config.yaml
n_layer: 12
d_model: 256
n_experts: 128
experts_per_token: 4
d_expert: 128
d_shared_expert: 0
activation: "relu"
moe_layers: [1, 2, 3, 4, 5, 6, 7, 8, 9, 10, 11]
router_score: "softmax"
normalize_top_k: true
routed_scale: 2.0
balance_loss: 0.0024
balance_bias: false
init_std_router: 0.023
lr_router: 0.000512
n_head: 2
n_kv_head: 1
head_dim: 128
vocab_size: 8192
norm: "layernorm"
norm_place: "pre"
norm_eps: 1e-05
positions: "rope"
rope_base: 22800.0
rope_fraction: 0.5
qk_norm: true
attn_scale: 0.0884
tie_embeddings: false
parallel_block: false
extras: ["capped logits"]
init: "uniform"
init_std_qkv: 0.0502
init_std_o: 0.0103
init_std_up: 0.0502
init_std_down: 0.0103
optimizer: "soap_variant"
lr: 0.00529
lr_mult_qkv: 0.7
lr_mult_o: 1.66
beta1: 0.95
beta2: 0.95
lr_head: 0.00657
warmup_steps: 136
schedule: "wsd"
decay_fraction: 0.858
decay_shape: "linear"
final_lr_fraction: 0.0
batch_tokens: [65536, 131072, 196608]
seq_len: 256
doc_mask: true
train_tokens: 883800000
steps: 7081
dataset: "wikipedia_en"
Below are experts of layer 2 (counted from 0) of a mixture-of-experts language model. Rows are named router (the router's row for the expert), up (a neuron's input weights, with its number) and show model dimensions 0-31. Each number is 500 + 25 x the weight over its row's rms, rounded and kept within 0 to 999. Numbers have three digits each.
After each expert's rows: a language model's description of what the expert responds to. This comes from a sample of Wikipedia text that the model never trained on.

# expert 7
router:508493497500484525509494506519506502517499460524497493512475492490507455466414509505507483496475
up0:508548498504499510458487475481477513499528533513442531513510509518513511507439540532510471533487
up1:494538527475515451524472452511479460476502546484518472481492541506516510491504455482514504507470
up2:501451490474464513483494461547492496526530488581493498539526514531507497503558531503531471514528
up3:469493493507515536549529481497517490482533480497495464530522491479461505524538481561445561518469
up4:475532519492456478493456508510492466532471540503461503501503535475460499470471503457494497459528
up5:468525542479500423526460485450539504487511481497506490496503488501510475465523515544473517489472
up6:514481499502491502501470467475513542499512525525527498503458496523488513441488539501531513465465
What it handles: Standalone space tokens before a number in dates, ages, table cells and vote counts, such as "on 19 July", "age 19", "| 4,002".

# expert 48
router:541487513511507483476513469482484488458505524478506518505506509504510513546496482561504471490500
up0:519455478476509465507498496537479513493474502500474496474493474499511531534494483489481496483476
up1:538475506479529527499510499482522473480491529481484462505507505484470514467455432477504485480486
up2:501493485441514485439475515537486487508488471530523493457509485549553498530466480509511493516467
up3:536455481481519474505522446496523491455480488479492528516524503552518490488532451523517473438497
up4:539501523455458465560529513500475500476491475502523523520496482497467480493520557496510531490481
up5:452507503527485485506503538510518454485485517480527512487483481497477539509524543509496536539480
up6:496505528479540486515518508522495482486441527512503474456539492497477471506505516518501480494541
What it handles: Opening parentheses before dates, colons after infobox labels, and Ca- name starts in sports tables, such as Caitlin, Casablanca.

# expert 0
router:507522492486470506533462474490500499504475516528480452491485522469514485526513446477488524534524
up0:509505476471508470488488487490536525488458468546491464510528527512519504499521513513493477477560
up1:504452506460480506509500504524492469492496500471439542484470502477527439533502490478512473501488
up2:521489508527522488495503499499535449498469484504491506481536477462519477489514467505486456504492
up3:495473502481507514536486498455494497510498473513578484506507501514488462512490547478533496495528
up4:472482465511497518534445471541495507514498512527549470455469497518477473537521472495498518514454
up5:499487493438518481542489507482512517502507473522507509513526487545481446481493441545542524514472
up6:462507473484533477513538475504506510503479488481502523519461525467498498471456452481522562503477
What it handles: Short syllable pieces inside foreign names and words, often in tables or lists, such as Animali, Ash-le-igh, Jer-zy, Gu-i-marães.

# expert 18
router:493513528472485539500439502505495479516512507527470492517467484472535495506509458490512524540523
up0:565496525543462502500486497505538469516527459503474514560464494438458505457487468500494503476474
up1:514534500500536500514473510502537485527485495483535499497505489570527484510486528507566492479499
up2:469486499513485492519493508468541507490529492494473503507517496489500501487468515518540501554493
up3:548430520466518495524437527517471541535481482498481470480518484476539466499462502455515469516485
up4:517512474502523513478487500463525498490535509488539475468461449490531515500490465453546494528512
up5:504481517503474493530486505501528468530506501465510549495473483506551487517510488480500482511540
up6:505521476503541533506491466453532482501468515499493509534491544504467464489496524475529511528496
What it handles: Syllables ending in a vowel inside names, often Indian, Slavic or African, such as Ker-ala, Toowoo-mba, Bron-co-s, Bandar-ana-ike.

# expert 50
router:468494527499495474492502556477484512497475534497452447479489529493507510461503491505512457490518
up0:470464539497456475512486480551484532453452499500470463486468458463490499498490498501529514490539
up1:497493524516442511548546475509570523502552483489472520536485538488531504461530516533548461472495
up2:512476511461496528504489524496541517539497512480490469461523504514513478520436489456492492509444
up3:491531501497481477550509475495493510479537506490499485526456543538540493488508479511532457521465
up4:491511486492557509527460507492502459495451518521530472506499526539488483472503494499481509489451
up5:500508511492496472515464505524486517505447518537454484497488542463540521497492518482497473512495
up6:490473515446484451554481525480490498515517521521503422487453489496500500490539480512516500499476
What it handles: Prefix pieces at the start of a word, like un-, re-, de-, ex-, out, plus hyphens inside compounds and spaces before numbers.

# expert 6
router:483491534467517550497475515459512499497523511488459543461487479535472493531519527512502539479470
up0:517482500519495485521473496496503522497511491499497487466486477519471524520491520542531526495495
up1:515516486497503502512510507502526506490532471499529462502471513487493505505522493544529526498438
up2:513495502524480473485512517478500481513484504515473524497502515507556480525460542516479487503518
up3:483501498523534491512511510462542520517517508488506528441510492523496497523507471479488459521477
up4:490506524476556554513473506494483491467485501498527516497458444490465495496480480481445477499506
up5:560477512521515490489490482512532531494557529491456498503505490480487528501508537521507540484477
up6:501477489489483515487551523427529483481543478493492555491504497524470493493498466518493498521478
What it handles: Unit abbreviations after numbers, such as m, mi, ft, km, plus infobox fields like Length and words like height.

# expert 16
router:452516505500468473460523499548469497570485474513480527530507527514483511490531526536500466543500
up0:500503502489554487474519468518466497506474490471535534533490454452476482490494481459518503538496
up1:511472527540511519458475509464496484556536530528500453498511514497511515508483499492518521507503
up2:476481482527498512474474483506492498489464504488522516552530514487479455481468444532500479495508
up3:483480556473532561497515499535477513522464465539504509496470510463495472486489470483499496518525
up4:488483511514485522464520475496540502560550502500505519487512478486509471460531513486502554491501
up5:476525508504517520484533479485521512498484495540471480479467457481504468483462529490481475489504
up6:503524484483488509492506554504504499537518460511501459522495468483467487533548484529517511514530
What it handles: Punctuation between clauses or list items, mainly en/em dashes, hyphens and commas, also opening parentheses and colons.

# expert 31
router:518511506513496482461515487502508501508535488483515500437513489456509526527478494497518482516514
up0:483483524475471448495476499527532517492521501528470515504491515493535532499463463487574487482492
up1:512543509516476510500488501498514493529507513496491494511443509470547510506481531530511529472515
up2:496494512508502513494519473483540505458519485474497520494487469507517459511509539492465554507503
up3:502450544465501498452480472489542497498478515453491473479486502470471465467498486505510514479477
up4:518502510480511497497494487526539576490529507479500504466522533476506453500488507418514484478499
up5:449501523495514498533505497451520494489508482484497490513489527511467508467490473514498493517476
up6:468512534539514510513581465491497490492474534480491494504515465524517474515514498526464523490493
What it handles: Colons, semicolons, dashes and decimal points in statistics tables and lists, plus month names before day numbers and "mid-" in "mid-October".